Weights of a small mixture-of-experts language model, trained from scratch on English Wikipedia: 14 layers, 4 picks a token.
Below are experts of layer 9 (counted from 0) of a mixture-of-experts language model. Rows are named router (the router's row for the expert), gate (a neuron's input weights, with its number), up (a neuron's input weights, with its number) and show model dimensions 320-479. Each number is 200 + 40 x the weight over its row's rms, rounded and kept within 0 to 999.
After each expert's rows: "gets" lists some tokens that make up at least twice as much of what it gets as of all text; "mostly gets" lists some tokens that are sent to it at least half of the time. This comes from a sample of Wikipedia text that the model never trained on. Tokens count by the router's weight.

# expert 18
router,149,226,181,215,163,171,177,171,185,178,254,196,235,197,154,305,186,251,193,181,234,202,255,235,188,206,200,282,249,279,197,210,214,283,212,162,208,196,163,156,170,232,236,178,180,181,196,221,243,135,123,164,183,216,149,244,198,197,243,202,158,168,183,197,183,127,270,144,193,227,284,181,216,202,209,191,91,170,160,208,228,161,216,301,260,180,162,198,196,231,224,215,195,231,215,155,256,242,247,183,286,165,213,244,259,257,118,232,189,233,284,159,253,176,201,199,177,190,221,150,205,250,251,214,145,188,185,183,137,222,140,245,191,282,191,192,162,158,141,216,215,226,161,239,228,217,220,232,177,244,88,184,230,161,134,250,156,167,147,223
gate0,234,233,172,177,155,187,214,259,261,167,228,254,158,175,166,133,215,200,240,253,216,208,210,140,217,228,180,242,216,206,201,250,256,154,202,191,230,204,184,177,226,238,203,181,230,211,195,284,185,268,170,188,147,247,241,178,258,216,191,219,150,204,152,207,169,164,188,191,139,201,169,121,191,178,187,148,217,262,142,211,214,181,228,261,117,180,271,251,247,199,184,206,200,196,301,163,181,218,177,174,173,287,241,193,176,215,186,172,266,230,228,255,172,156,203,144,169,185,243,194,217,192,228,167,178,124,308,211,161,211,226,174,143,194,136,233,214,244,225,188,210,149,202,149,153,80,181,189,177,174,224,190,235,178,195,203,227,178,181,216
up0,278,214,173,155,221,171,161,186,243,139,216,258,258,248,239,170,213,210,235,210,146,116,244,168,245,193,226,225,140,192,243,283,248,249,188,111,204,207,200,210,239,146,197,266,283,223,240,276,159,190,138,157,226,228,212,264,280,155,220,250,142,246,186,196,245,196,238,143,190,241,163,175,218,154,204,188,174,197,214,182,234,184,210,237,127,186,202,214,193,129,189,216,176,233,210,188,242,165,195,258,142,193,225,181,164,279,211,178,208,252,235,192,166,150,168,172,236,218,194,170,231,226,209,216,202,200,285,181,175,214,234,183,112,165,143,215,148,190,253,196,197,167,184,152,115,130,161,223,196,189,161,168,253,239,172,186,157,201,106,161
gets: " to", "ed", " can", " one", " would", " may"
mostly gets: " can", " may", " each", " To", " could", " will"

# expert 29
router,229,202,113,243,241,238,178,154,227,199,284,189,150,210,204,265,125,184,133,178,213,237,268,239,181,219,235,220,285,216,169,204,174,291,179,225,221,197,183,308,207,252,235,186,160,186,235,249,232,155,190,201,162,219,262,168,207,186,263,210,183,235,158,211,167,184,244,156,201,249,214,201,156,216,191,256,196,177,187,108,219,195,122,248,231,234,145,125,188,227,177,150,229,201,275,218,311,230,245,213,178,243,126,146,263,234,204,233,222,181,234,180,215,165,249,196,166,261,198,214,188,231,181,225,161,266,203,160,231,186,216,147,260,219,159,152,213,193,190,174,107,171,171,251,156,175,167,232,181,197,143,274,246,210,210,185,201,169,210,154
gate0,263,177,193,155,272,203,250,193,198,247,168,220,246,211,206,210,176,210,178,104,122,271,150,150,211,198,236,220,210,158,232,221,205,173,187,225,213,218,225,152,140,229,145,271,187,238,179,189,244,197,192,224,228,237,180,201,178,190,126,155,237,180,187,241,202,189,134,155,222,239,123,291,186,241,134,179,228,179,252,279,90,201,211,183,212,140,245,221,193,183,159,187,228,190,232,263,184,147,177,240,242,264,185,262,235,236,184,270,222,241,171,171,208,185,282,158,139,252,261,206,248,216,184,216,192,223,239,237,215,178,164,203,173,183,277,220,189,233,262,159,197,200,191,207,210,195,180,244,160,191,200,211,221,211,129,195,243,201,143,207
up0,230,183,284,229,236,261,207,239,187,229,197,133,206,213,281,225,178,195,155,166,185,230,147,188,211,194,244,143,272,190,240,208,190,286,230,169,215,228,217,172,188,172,175,161,221,230,158,147,245,199,229,209,259,198,164,187,221,156,134,203,134,189,193,211,231,222,228,244,170,240,226,181,154,205,161,292,214,199,251,166,185,174,157,197,189,91,205,266,219,169,153,191,291,161,206,231,210,232,237,175,207,216,203,236,215,232,159,209,228,160,144,211,244,219,303,237,159,234,223,222,159,135,217,286,127,176,272,250,111,185,215,214,253,254,208,200,79,149,269,163,147,209,221,229,220,231,225,227,252,167,212,209,203,208,175,129,188,233,185,205
gets: " |", " \"", "-", ":", ".", "|"
mostly gets: " near", " Since", "=", " ENG", " announced", " ROU"

# expert 27
router,258,203,178,216,226,206,192,150,240,224,189,246,181,149,220,169,167,211,161,210,213,181,207,224,230,144,151,226,253,210,203,194,227,207,218,208,223,212,198,214,177,213,211,243,174,178,208,266,191,153,215,143,155,198,208,161,187,284,222,219,140,286,152,175,162,150,247,229,175,260,207,226,171,189,171,234,186,154,195,128,181,180,236,207,259,190,170,178,140,183,245,226,206,220,275,149,269,254,177,258,233,151,247,191,294,219,189,175,189,213,241,232,227,243,207,204,207,211,225,234,234,195,221,228,165,256,270,174,204,149,271,236,169,254,165,159,140,222,233,205,145,174,197,263,161,199,245,256,174,159,186,276,236,182,196,198,136,153,182,130
gate0,203,153,198,238,192,208,218,168,209,248,246,199,199,186,231,223,240,267,201,263,204,162,181,124,148,276,119,166,232,199,125,202,245,223,257,157,252,194,238,219,155,249,131,182,160,147,231,197,200,214,238,246,126,156,187,182,148,194,149,221,280,207,238,226,209,106,184,174,148,185,233,216,187,233,212,148,187,157,214,233,256,214,206,164,196,223,230,213,149,208,211,214,226,209,192,160,212,156,215,61,226,248,171,227,178,201,155,222,154,159,312,162,158,150,185,242,184,140,171,198,175,228,215,190,223,161,140,146,124,215,270,169,235,220,143,195,224,209,213,265,113,168,176,248,213,115,170,168,205,217,266,287,181,153,158,210,207,186,175,164
up0,186,166,209,295,220,133,248,191,183,240,238,178,224,97,137,158,127,190,197,214,145,180,192,119,138,229,158,161,208,149,227,240,149,245,243,185,153,169,185,217,193,182,189,192,195,172,188,143,207,223,150,226,231,172,225,191,197,236,225,302,247,176,208,116,230,112,157,181,198,190,192,119,197,247,245,186,173,234,248,273,145,150,185,158,181,251,238,216,196,182,168,231,225,110,152,276,221,227,140,201,193,170,199,198,133,246,183,210,185,193,250,154,213,138,197,207,162,128,151,133,239,208,221,240,168,222,190,186,132,191,252,182,213,197,230,189,247,186,180,222,256,211,210,202,237,198,227,161,218,164,191,228,175,179,173,254,254,252,178,165
gets: " the", " The", "The", " its", " his", " their"
mostly gets: " The", "The", " the", " its", " their", " new"

# expert 5
router,153,203,137,257,276,212,166,220,201,208,252,184,174,179,200,272,207,157,176,162,250,206,245,204,200,302,219,257,212,276,189,230,236,330,205,141,301,215,132,224,207,193,234,184,184,219,185,173,273,174,209,184,198,147,225,154,163,182,218,181,142,197,155,142,182,208,235,187,145,229,205,129,121,184,185,196,184,250,177,210,212,185,189,235,250,273,149,185,140,222,244,199,289,160,231,195,292,202,198,235,224,208,212,213,218,178,194,195,214,235,270,168,148,236,218,216,211,180,216,151,163,219,203,210,171,207,224,158,206,170,217,210,237,277,139,212,181,186,151,225,164,212,178,183,212,217,221,231,153,245,129,221,187,127,144,189,142,178,192,177
gate0,219,202,190,155,184,241,162,173,143,284,252,235,223,177,210,217,192,181,221,191,245,223,234,160,197,277,174,135,165,256,126,185,252,231,154,205,246,214,238,221,192,192,138,180,164,156,290,230,250,276,183,241,194,127,199,199,185,190,171,270,143,170,212,190,253,133,267,241,224,204,209,173,126,169,175,129,227,207,219,167,179,268,182,204,186,231,134,202,265,203,125,200,194,175,226,237,200,186,242,183,228,230,185,200,245,157,229,193,231,188,242,135,215,236,250,199,212,170,181,199,211,196,160,225,194,255,184,201,191,233,195,178,201,284,100,174,240,169,183,158,209,155,190,169,209,173,124,232,175,123,195,211,217,179,192,248,187,279,265,266
up0,135,304,205,141,174,225,156,191,199,246,211,193,171,191,225,221,169,182,199,230,191,234,215,166,213,224,184,220,208,201,114,200,218,206,182,196,241,234,202,187,199,164,180,172,196,154,192,214,212,244,203,174,196,236,173,184,182,179,208,230,177,178,157,154,203,193,257,190,231,100,161,199,150,219,163,157,246,244,108,120,217,218,170,148,153,198,171,232,240,226,211,219,218,235,274,281,227,123,248,277,215,209,274,204,191,215,206,142,177,164,196,214,182,254,282,171,181,183,186,187,132,175,181,180,136,198,173,227,230,223,170,194,129,279,186,132,184,193,159,162,243,250,189,230,199,237,165,203,136,180,211,231,92,166,178,195,210,195,217,174
gets: "|", ":", " at", ")", " from", " m"
mostly gets: " approximately", " sq", " far", " miles", "^{2})", " lb"

# expert 20
router,197,187,160,221,200,148,174,203,214,172,249,236,159,150,217,215,157,216,176,203,184,223,246,207,179,167,186,214,275,192,224,164,175,216,236,215,249,197,180,186,187,204,195,175,156,193,196,221,249,138,222,229,197,172,130,189,208,242,202,214,188,148,244,206,206,145,253,269,196,257,242,218,181,217,169,203,158,152,298,152,202,145,98,208,247,304,200,219,174,181,141,219,222,148,210,154,218,276,232,195,249,181,289,232,275,264,154,203,230,251,189,186,187,219,197,174,248,203,222,203,177,226,205,137,164,210,240,182,203,200,203,200,204,206,186,233,126,214,181,189,184,179,133,263,173,174,238,216,194,118,161,256,223,180,238,195,114,165,193,187
gate0,213,206,111,254,264,218,208,213,208,143,200,179,216,210,171,235,195,133,267,229,180,244,194,136,186,212,146,247,240,186,217,201,207,236,158,209,184,141,197,224,213,166,127,148,130,180,149,278,190,155,201,148,188,220,215,239,206,193,239,261,228,219,202,210,162,165,257,210,258,189,203,149,199,120,248,305,163,214,214,208,220,170,104,257,275,178,199,174,237,101,156,195,215,200,231,184,185,196,188,242,181,257,228,161,196,137,210,181,172,238,190,229,221,204,202,166,158,147,190,143,201,153,184,307,175,265,250,160,281,179,204,202,100,215,226,214,253,189,90,213,175,156,245,227,157,293,146,191,184,222,222,206,236,244,181,155,257,161,213,163
up0,197,172,196,226,172,220,207,200,197,171,212,171,198,182,142,256,216,166,167,166,212,201,170,215,219,168,223,226,263,203,270,244,172,207,211,213,197,132,172,157,164,186,196,163,178,231,185,172,234,239,165,228,252,199,233,165,217,245,220,239,211,145,154,127,208,199,235,251,183,179,175,156,186,181,232,232,240,175,181,221,209,229,164,220,255,130,203,268,206,140,266,146,225,236,237,193,162,216,255,192,149,230,267,194,202,161,152,245,156,218,189,177,262,221,218,115,219,260,243,155,149,188,141,198,210,183,204,183,169,186,223,263,176,237,217,165,288,193,289,181,195,166,244,280,167,241,105,201,204,211,223,244,228,187,181,205,276,228,206,217
gets: " his", "'", "s", " of", " the", " and"
mostly gets: " His", " her", " his", " own", " medical", " my"

# expert 24
router,174,136,139,233,197,200,196,175,225,196,221,142,179,175,216,188,265,179,222,258,156,219,211,158,236,161,187,244,258,254,180,230,298,273,185,207,163,178,172,230,100,175,271,207,207,222,150,224,198,88,213,204,107,230,176,170,181,210,245,238,171,230,171,187,174,159,239,192,231,246,223,208,144,186,224,233,174,170,135,198,218,209,192,211,282,234,213,161,169,184,213,155,255,162,238,214,182,250,181,179,188,217,227,231,240,263,182,206,180,265,203,238,226,153,246,213,195,258,217,167,222,209,232,289,190,233,258,209,168,165,177,207,195,294,225,189,137,205,190,157,209,216,195,166,116,222,169,209,173,217,183,244,201,199,153,140,175,183,153,147
gate0,182,199,253,217,211,150,220,151,197,179,237,230,215,228,137,188,173,163,212,192,238,226,189,227,227,164,203,226,235,177,183,233,188,161,194,253,151,219,267,188,272,179,168,238,189,194,245,265,152,229,179,136,140,233,223,191,227,158,279,210,180,212,185,196,170,157,219,291,218,220,249,187,332,264,225,132,172,103,204,178,152,250,216,169,213,233,183,247,176,279,119,196,244,187,193,181,207,242,188,72,280,205,243,213,216,175,170,230,254,277,201,203,276,235,240,235,269,223,236,150,244,232,129,197,157,201,148,142,236,146,188,232,180,179,205,110,150,140,191,121,250,162,138,258,234,151,165,272,201,171,215,257,203,214,211,136,173,162,138,266
up0,183,160,235,236,221,167,229,230,234,155,198,186,194,189,142,176,177,148,193,256,189,233,159,149,219,221,120,227,240,205,124,293,237,210,170,250,220,197,209,204,260,190,175,223,137,237,205,233,159,228,112,127,137,223,148,180,254,186,255,270,238,116,213,125,189,236,201,251,213,204,202,229,299,269,185,204,202,137,146,145,188,284,230,135,161,232,205,273,147,227,200,193,178,173,180,222,191,225,240,152,237,236,167,250,234,193,200,225,244,221,173,201,231,254,197,283,259,200,153,182,301,165,216,158,176,210,235,141,320,136,152,134,165,184,207,165,184,170,195,220,281,184,207,262,219,249,190,224,237,174,221,208,206,176,206,150,233,225,168,198
gets: " by", ":", " /", " under", "ed", ")"
mostly gets: " under", " Website", " MF", " Clade", " ROU", " JPN"

# expert 23
router,271,193,184,243,187,176,193,190,221,246,308,257,133,171,125,213,151,138,219,175,283,229,228,179,255,164,202,229,218,188,185,159,194,268,238,185,260,180,141,302,234,198,251,220,154,213,191,288,235,109,196,249,170,182,209,224,173,229,256,166,174,260,203,160,211,97,235,212,162,237,186,207,260,260,203,212,256,150,170,222,214,199,154,201,137,267,236,151,142,183,220,155,214,158,231,217,155,232,187,159,238,226,177,152,245,282,184,216,222,263,268,230,207,172,210,234,169,204,227,160,237,231,253,203,242,216,249,197,197,170,183,200,219,258,219,161,116,217,182,251,207,201,162,199,84,149,174,235,172,210,119,227,186,208,245,165,236,271,133,252
gate3,229,239,218,239,150,193,214,208,363,179,228,225,165,215,204,215,179,191,181,147,209,238,182,191,148,229,121,145,191,232,201,200,236,203,221,167,173,144,236,123,238,213,246,207,251,222,171,157,181,224,203,250,137,248,134,183,148,264,234,173,242,211,184,170,203,186,192,187,200,167,192,174,197,284,235,174,201,149,179,106,130,81,161,257,201,239,184,141,151,188,218,175,252,283,270,244,164,234,203,164,204,176,234,261,222,225,195,221,175,158,185,242,163,180,185,91,131,238,149,214,232,172,202,233,172,204,192,229,141,151,205,183,215,176,176,185,166,155,199,143,164,209,167,182,200,213,276,189,176,190,135,237,219,175,200,136,160,219,217,224
up3,262,200,155,202,199,156,214,204,269,118,204,268,166,220,191,250,186,142,190,101,123,238,214,192,174,150,139,175,192,216,261,161,254,206,232,204,186,157,211,178,216,210,247,213,203,243,119,169,211,175,164,225,207,163,182,183,232,213,186,186,225,199,161,173,236,252,287,165,158,202,165,164,196,239,210,225,221,277,130,88,206,186,189,263,192,203,187,201,198,177,209,166,252,236,232,229,163,193,180,171,136,309,258,238,238,193,218,217,195,181,197,162,181,162,198,164,155,184,171,268,136,145,231,231,237,186,191,163,260,203,252,142,194,231,209,189,204,146,229,180,205,165,226,240,182,245,175,150,224,175,162,273,154,183,168,235,219,249,176,175
gets: ",", " was", " is", " (", " were", " be"
mostly gets: " been", " be", " was", " being", " were", " is"

# expert 17
router,175,223,172,182,207,175,175,199,213,248,302,217,153,199,147,264,154,196,169,201,215,192,239,221,178,210,207,194,194,241,140,240,204,229,265,189,225,150,176,290,194,174,233,209,152,183,259,251,258,182,187,194,176,209,145,163,236,215,147,175,177,257,255,201,191,187,195,156,173,291,188,177,260,267,190,208,160,200,232,114,208,162,165,195,137,244,170,107,210,167,242,153,175,210,204,208,214,261,173,183,246,227,188,176,225,164,183,279,216,216,307,187,214,175,215,214,191,238,233,164,286,168,230,215,213,225,197,165,175,148,247,221,229,226,221,185,143,252,227,174,202,155,218,209,168,208,187,219,167,238,156,211,178,216,128,182,163,186,227,129
gate3,197,238,223,201,227,165,231,193,139,191,169,216,261,234,186,214,154,180,210,208,169,206,192,146,185,251,157,206,155,216,172,167,272,155,192,222,288,174,186,209,134,219,243,168,156,217,257,212,249,199,215,199,188,188,219,232,162,192,186,162,196,239,160,199,240,184,205,198,169,215,238,244,150,194,231,185,172,185,258,236,219,266,187,160,224,236,182,228,197,232,239,179,164,147,251,146,186,150,155,212,214,223,177,169,198,281,196,132,189,234,266,175,225,167,287,206,249,264,235,249,218,112,179,131,292,197,203,313,201,184,191,115,272,267,259,170,186,185,200,234,179,235,192,188,219,178,237,224,144,175,195,203,193,151,207,271,185,222,224,130
up3,286,216,262,233,186,212,232,231,103,93,182,132,224,209,136,226,181,198,252,229,183,191,190,151,177,234,135,212,141,249,197,161,231,200,224,198,226,219,186,174,177,194,262,208,107,170,235,171,259,181,250,266,144,138,206,199,177,220,186,167,258,282,181,228,185,221,171,178,128,189,250,176,123,229,179,186,202,222,253,169,237,207,134,206,204,195,214,242,209,181,276,145,193,186,237,217,128,202,192,233,159,218,234,220,180,240,200,234,185,171,240,190,201,192,219,272,239,211,234,255,269,148,205,158,155,211,206,248,235,276,209,168,227,200,244,148,200,171,163,267,203,216,281,190,222,112,210,192,244,246,250,217,270,184,191,252,274,270,211,187
gets: " as", " was", " (", " to", " not", " became"
mostly gets: " not", " became", " took", " worked", " joined", " become"

# expert 34
router,196,210,128,260,219,222,173,188,252,205,262,259,249,250,213,167,214,146,187,192,193,183,233,160,168,183,209,218,217,214,151,177,250,245,225,173,244,125,116,307,214,216,206,239,139,182,261,241,160,131,161,221,131,211,179,183,183,159,189,132,158,329,233,222,154,173,218,134,153,217,222,267,185,213,204,234,151,133,220,194,216,140,225,224,216,172,193,104,153,220,201,210,158,105,184,213,232,305,216,202,211,161,239,194,192,224,199,199,195,190,240,235,195,213,257,155,203,189,255,167,161,230,207,251,193,183,271,190,240,184,207,200,268,210,192,190,176,257,153,141,196,272,178,201,164,206,225,203,73,169,179,233,219,148,197,191,135,216,149,167
gate0,253,230,187,217,239,215,213,148,193,184,195,247,212,177,174,232,185,262,201,210,196,208,203,79,284,232,188,241,173,223,159,242,216,257,266,213,217,205,289,260,160,261,184,216,238,189,257,246,174,255,164,225,178,198,205,170,292,140,215,167,175,175,183,149,173,215,183,197,158,172,227,159,163,206,228,95,256,171,194,174,231,179,248,216,212,244,268,240,224,216,237,256,266,257,185,254,174,242,134,227,176,142,242,264,161,174,188,219,143,182,305,262,169,111,187,196,167,210,248,166,181,145,196,167,249,200,147,201,155,212,178,202,128,193,152,238,158,142,188,166,215,173,221,174,315,194,224,223,254,146,153,199,343,288,258,224,223,229,192,208
up0,215,171,130,122,187,93,250,226,206,229,233,206,198,229,199,189,136,156,228,175,170,258,205,235,145,180,240,256,268,220,132,154,203,164,171,185,56,248,165,162,192,206,219,215,197,205,238,203,189,180,191,192,257,181,209,237,265,227,141,202,144,191,159,66,235,207,180,249,266,192,221,174,186,219,206,261,142,273,197,154,190,185,145,227,182,100,230,193,195,233,253,180,105,116,210,171,169,196,218,328,198,261,220,247,223,170,154,218,241,211,205,158,268,206,192,173,245,185,178,188,170,177,211,197,230,215,218,205,138,184,225,231,132,237,213,181,214,235,221,147,261,160,191,242,142,168,215,138,236,162,216,192,217,205,106,210,225,218,203,203
gets: ":", "th", " World", " League", " University", " three"
mostly gets: " million", " six", " 2005", " 1947", " 1975", " ten"

# expert 42
router,176,221,197,255,197,173,219,160,227,154,267,201,159,161,188,221,192,188,206,204,196,260,250,168,189,186,237,205,233,221,171,147,240,220,239,207,205,136,199,263,205,211,264,170,202,210,214,228,188,208,186,180,154,271,152,174,145,215,188,239,159,166,228,204,210,138,218,223,162,207,254,206,250,287,211,196,105,213,204,168,211,159,183,292,188,292,235,164,150,254,203,111,260,77,174,203,195,212,210,164,211,185,239,214,215,236,221,203,201,253,242,210,201,190,148,196,228,162,185,181,232,215,226,184,182,289,172,189,218,140,199,176,210,244,219,236,148,265,203,169,204,233,140,204,159,208,191,210,167,220,165,189,157,181,265,162,161,225,176,188
gate0,194,220,80,174,164,191,223,238,177,186,184,180,216,232,254,226,187,231,151,96,228,202,159,226,206,218,241,244,183,211,258,200,181,231,202,165,213,238,193,142,185,141,218,143,192,227,175,189,186,193,203,163,159,259,191,211,194,209,307,213,206,209,184,166,238,243,249,185,188,180,163,167,248,177,155,268,162,124,256,160,144,169,228,236,215,120,195,220,189,157,256,125,235,216,170,192,229,119,215,233,227,184,216,140,218,229,164,159,171,194,188,212,166,214,184,263,220,191,284,242,235,198,134,208,197,233,246,279,215,269,133,213,218,173,202,180,213,264,195,194,194,188,259,187,236,213,264,201,168,190,186,152,240,195,281,165,216,198,241,128
up0,137,235,214,194,136,187,258,264,187,201,224,206,231,212,270,177,285,280,122,147,244,149,174,155,183,214,160,219,168,167,237,234,190,189,222,232,160,198,234,158,225,217,236,183,168,198,207,206,164,186,153,158,174,219,197,243,164,178,260,126,157,217,210,234,206,186,210,211,165,137,196,243,211,185,197,127,227,139,289,145,157,201,162,235,185,133,227,150,176,162,270,110,243,208,184,230,287,226,203,273,216,199,208,156,195,227,179,217,167,168,186,186,132,216,233,277,187,116,224,245,207,190,213,227,202,218,289,220,204,245,235,211,197,158,257,223,166,273,203,196,183,199,281,174,197,212,205,240,220,115,146,182,172,218,217,226,212,146,208,180
gets: " a", " is", " an", " =", " /", " one"
mostly gets: " located", " footballer", " professor", "ا", " member", " ="

# expert 22
router,263,153,196,274,229,159,135,151,212,213,231,268,189,159,178,244,141,184,193,206,243,235,224,165,117,176,189,231,244,223,228,201,238,203,188,174,250,202,238,205,188,203,195,218,216,206,164,218,211,181,169,216,153,176,180,213,185,253,260,214,178,254,194,108,177,205,245,176,162,228,214,183,234,209,139,229,133,130,213,191,209,113,176,201,182,205,157,178,140,204,275,195,183,232,245,152,170,216,224,189,230,146,321,189,272,196,215,186,218,177,243,200,259,163,209,144,228,212,274,124,220,183,220,174,228,229,229,129,246,141,224,171,194,262,133,132,138,168,188,123,152,123,181,240,176,171,201,252,165,189,170,217,229,167,217,162,217,183,180,141
gate0,143,194,171,212,100,213,261,106,173,195,170,205,265,178,198,250,157,183,277,169,219,160,236,213,186,256,192,232,123,159,201,189,153,153,226,146,243,95,257,256,166,156,143,144,198,210,251,158,184,169,213,196,222,130,199,166,176,198,178,165,246,189,200,153,220,207,238,105,229,224,127,198,175,255,274,197,189,291,172,188,222,128,173,176,285,269,138,172,234,239,259,130,162,195,236,189,159,212,163,210,248,233,241,175,238,197,230,158,175,183,197,278,232,227,237,212,141,207,181,213,195,188,229,170,227,176,198,201,253,199,173,142,152,311,271,169,146,230,162,190,218,200,142,123,223,90,155,182,211,195,151,183,211,141,241,263,184,214,199,175
up0,224,217,194,191,260,209,251,123,138,209,188,220,249,137,204,259,209,247,159,205,169,207,231,213,217,215,143,161,156,211,205,133,100,154,248,118,182,190,231,217,172,197,172,198,147,169,162,234,259,220,210,223,187,141,228,155,175,156,154,244,217,228,204,167,176,174,201,218,172,226,197,259,216,211,299,309,189,212,170,134,254,169,183,208,259,202,157,259,176,210,165,121,167,241,128,172,170,121,291,173,242,226,283,130,230,272,211,157,271,207,222,171,249,188,233,242,160,155,202,227,222,253,181,198,135,192,225,226,281,217,185,135,245,227,215,210,204,253,113,152,221,190,144,266,216,160,179,197,168,101,184,240,230,203,226,212,161,195,280,226
gets: "\n", " and", " ", "===", " are", " were"
mostly gets: " all", " these", " many", " those", " some", " several"

# expert 45
router,284,157,139,243,262,191,202,252,154,254,241,234,111,197,244,201,145,173,143,193,266,202,201,234,170,163,196,259,282,210,194,129,298,219,212,242,238,128,113,222,183,288,261,179,197,298,201,279,267,87,207,148,185,160,142,184,193,234,214,262,195,152,237,215,148,153,170,183,173,254,235,148,185,187,207,279,278,167,188,200,202,225,211,195,201,200,161,144,176,128,163,169,171,187,212,171,209,202,217,198,253,186,166,186,257,251,179,206,222,202,233,186,243,135,237,174,244,262,241,176,207,302,197,262,172,198,241,165,203,166,230,237,171,242,174,212,192,251,218,188,132,176,231,243,154,178,252,237,152,195,127,239,267,193,233,218,153,203,123,184
gate3,207,123,207,206,171,273,215,130,162,211,248,152,179,241,194,137,172,123,208,190,201,182,213,221,118,217,231,232,213,236,200,196,156,191,229,176,207,267,212,185,216,181,211,113,160,298,213,276,177,196,171,219,264,142,211,208,199,112,200,160,214,217,199,149,244,210,181,221,200,204,166,181,103,254,219,120,201,202,132,275,245,236,200,122,148,304,157,131,206,219,178,245,163,297,131,165,203,179,180,164,218,187,259,233,239,218,160,251,296,223,268,193,270,219,194,172,134,194,238,236,183,205,160,203,196,167,172,285,218,193,174,193,198,192,175,219,217,251,152,260,145,177,247,245,209,231,111,170,239,140,248,230,180,230,161,195,239,197,187,133
up3,240,122,204,171,247,195,213,160,188,192,255,178,259,170,276,190,247,205,193,88,187,216,194,166,192,186,147,232,242,210,192,184,243,241,211,211,231,241,209,206,221,219,102,210,153,218,157,236,166,101,284,201,261,159,189,188,145,203,137,188,249,243,252,169,200,247,218,191,258,166,133,181,196,204,148,168,214,162,176,213,303,198,168,184,148,193,154,116,174,186,195,247,224,127,216,182,194,131,189,159,296,179,138,212,202,160,171,199,187,218,194,250,174,240,219,157,222,193,231,203,232,167,163,187,209,159,230,216,250,135,133,171,226,217,198,192,146,227,205,272,146,206,251,231,243,237,128,229,162,191,223,312,205,259,128,173,239,187,201,176
gets: " and", ",", " the", " with", " on", " or"
mostly gets: " but", " and", " &", " or", " on", " However"

# expert 8
router,187,137,152,203,239,240,191,133,225,203,183,261,209,189,167,206,207,239,194,233,250,234,191,170,126,177,246,271,201,232,182,228,276,182,209,189,233,209,184,254,136,191,264,215,208,256,214,250,221,161,154,188,219,147,248,225,199,199,150,217,174,217,186,147,205,134,203,209,271,182,242,192,190,244,197,220,19,193,136,172,239,176,182,228,234,215,190,152,132,166,202,171,182,169,220,225,229,212,194,228,237,171,198,160,193,224,154,192,188,222,206,186,222,229,200,203,177,212,229,171,205,195,211,273,218,267,242,224,203,193,274,188,238,270,154,241,176,222,184,181,150,185,137,285,176,171,232,215,178,217,237,196,178,178,223,139,155,252,187,178
gate0,220,259,178,299,243,146,232,212,165,196,290,171,148,257,230,271,252,198,168,208,238,185,170,214,261,203,237,283,190,222,266,145,203,161,189,185,245,231,200,152,187,176,245,148,161,256,243,231,237,194,159,179,222,146,161,255,253,219,225,202,208,187,182,123,157,184,279,244,121,204,237,244,156,217,160,155,188,184,214,218,194,208,216,228,174,172,200,130,189,258,192,221,135,211,214,156,310,172,174,232,182,215,184,154,108,210,220,191,176,153,295,196,229,142,223,141,259,191,110,114,227,124,238,228,188,212,199,141,180,204,193,240,249,253,192,192,220,131,197,153,242,157,219,266,189,164,255,181,162,232,186,210,303,191,190,202,231,199,193,199
up0,198,274,236,244,213,229,252,283,257,146,262,195,108,278,234,195,162,166,154,126,249,200,199,182,174,133,274,199,165,203,206,195,227,269,258,220,226,191,200,179,251,219,146,169,124,213,216,218,214,188,237,237,194,175,226,259,189,198,153,223,241,137,163,127,168,232,253,252,196,218,161,192,238,230,193,149,191,141,138,259,254,156,178,277,185,212,222,289,115,211,157,161,188,184,221,197,242,185,165,203,251,192,148,187,161,234,218,207,127,168,151,164,222,196,192,173,181,214,132,119,181,173,209,170,172,223,221,194,186,193,242,172,204,219,291,184,214,200,167,181,165,181,206,214,178,202,256,218,168,216,164,202,244,236,155,175,277,151,277,250
gets: "\n", " a", " high", " small", " large", "year"
mostly gets: " small", " large", " high", "year", " young", " major"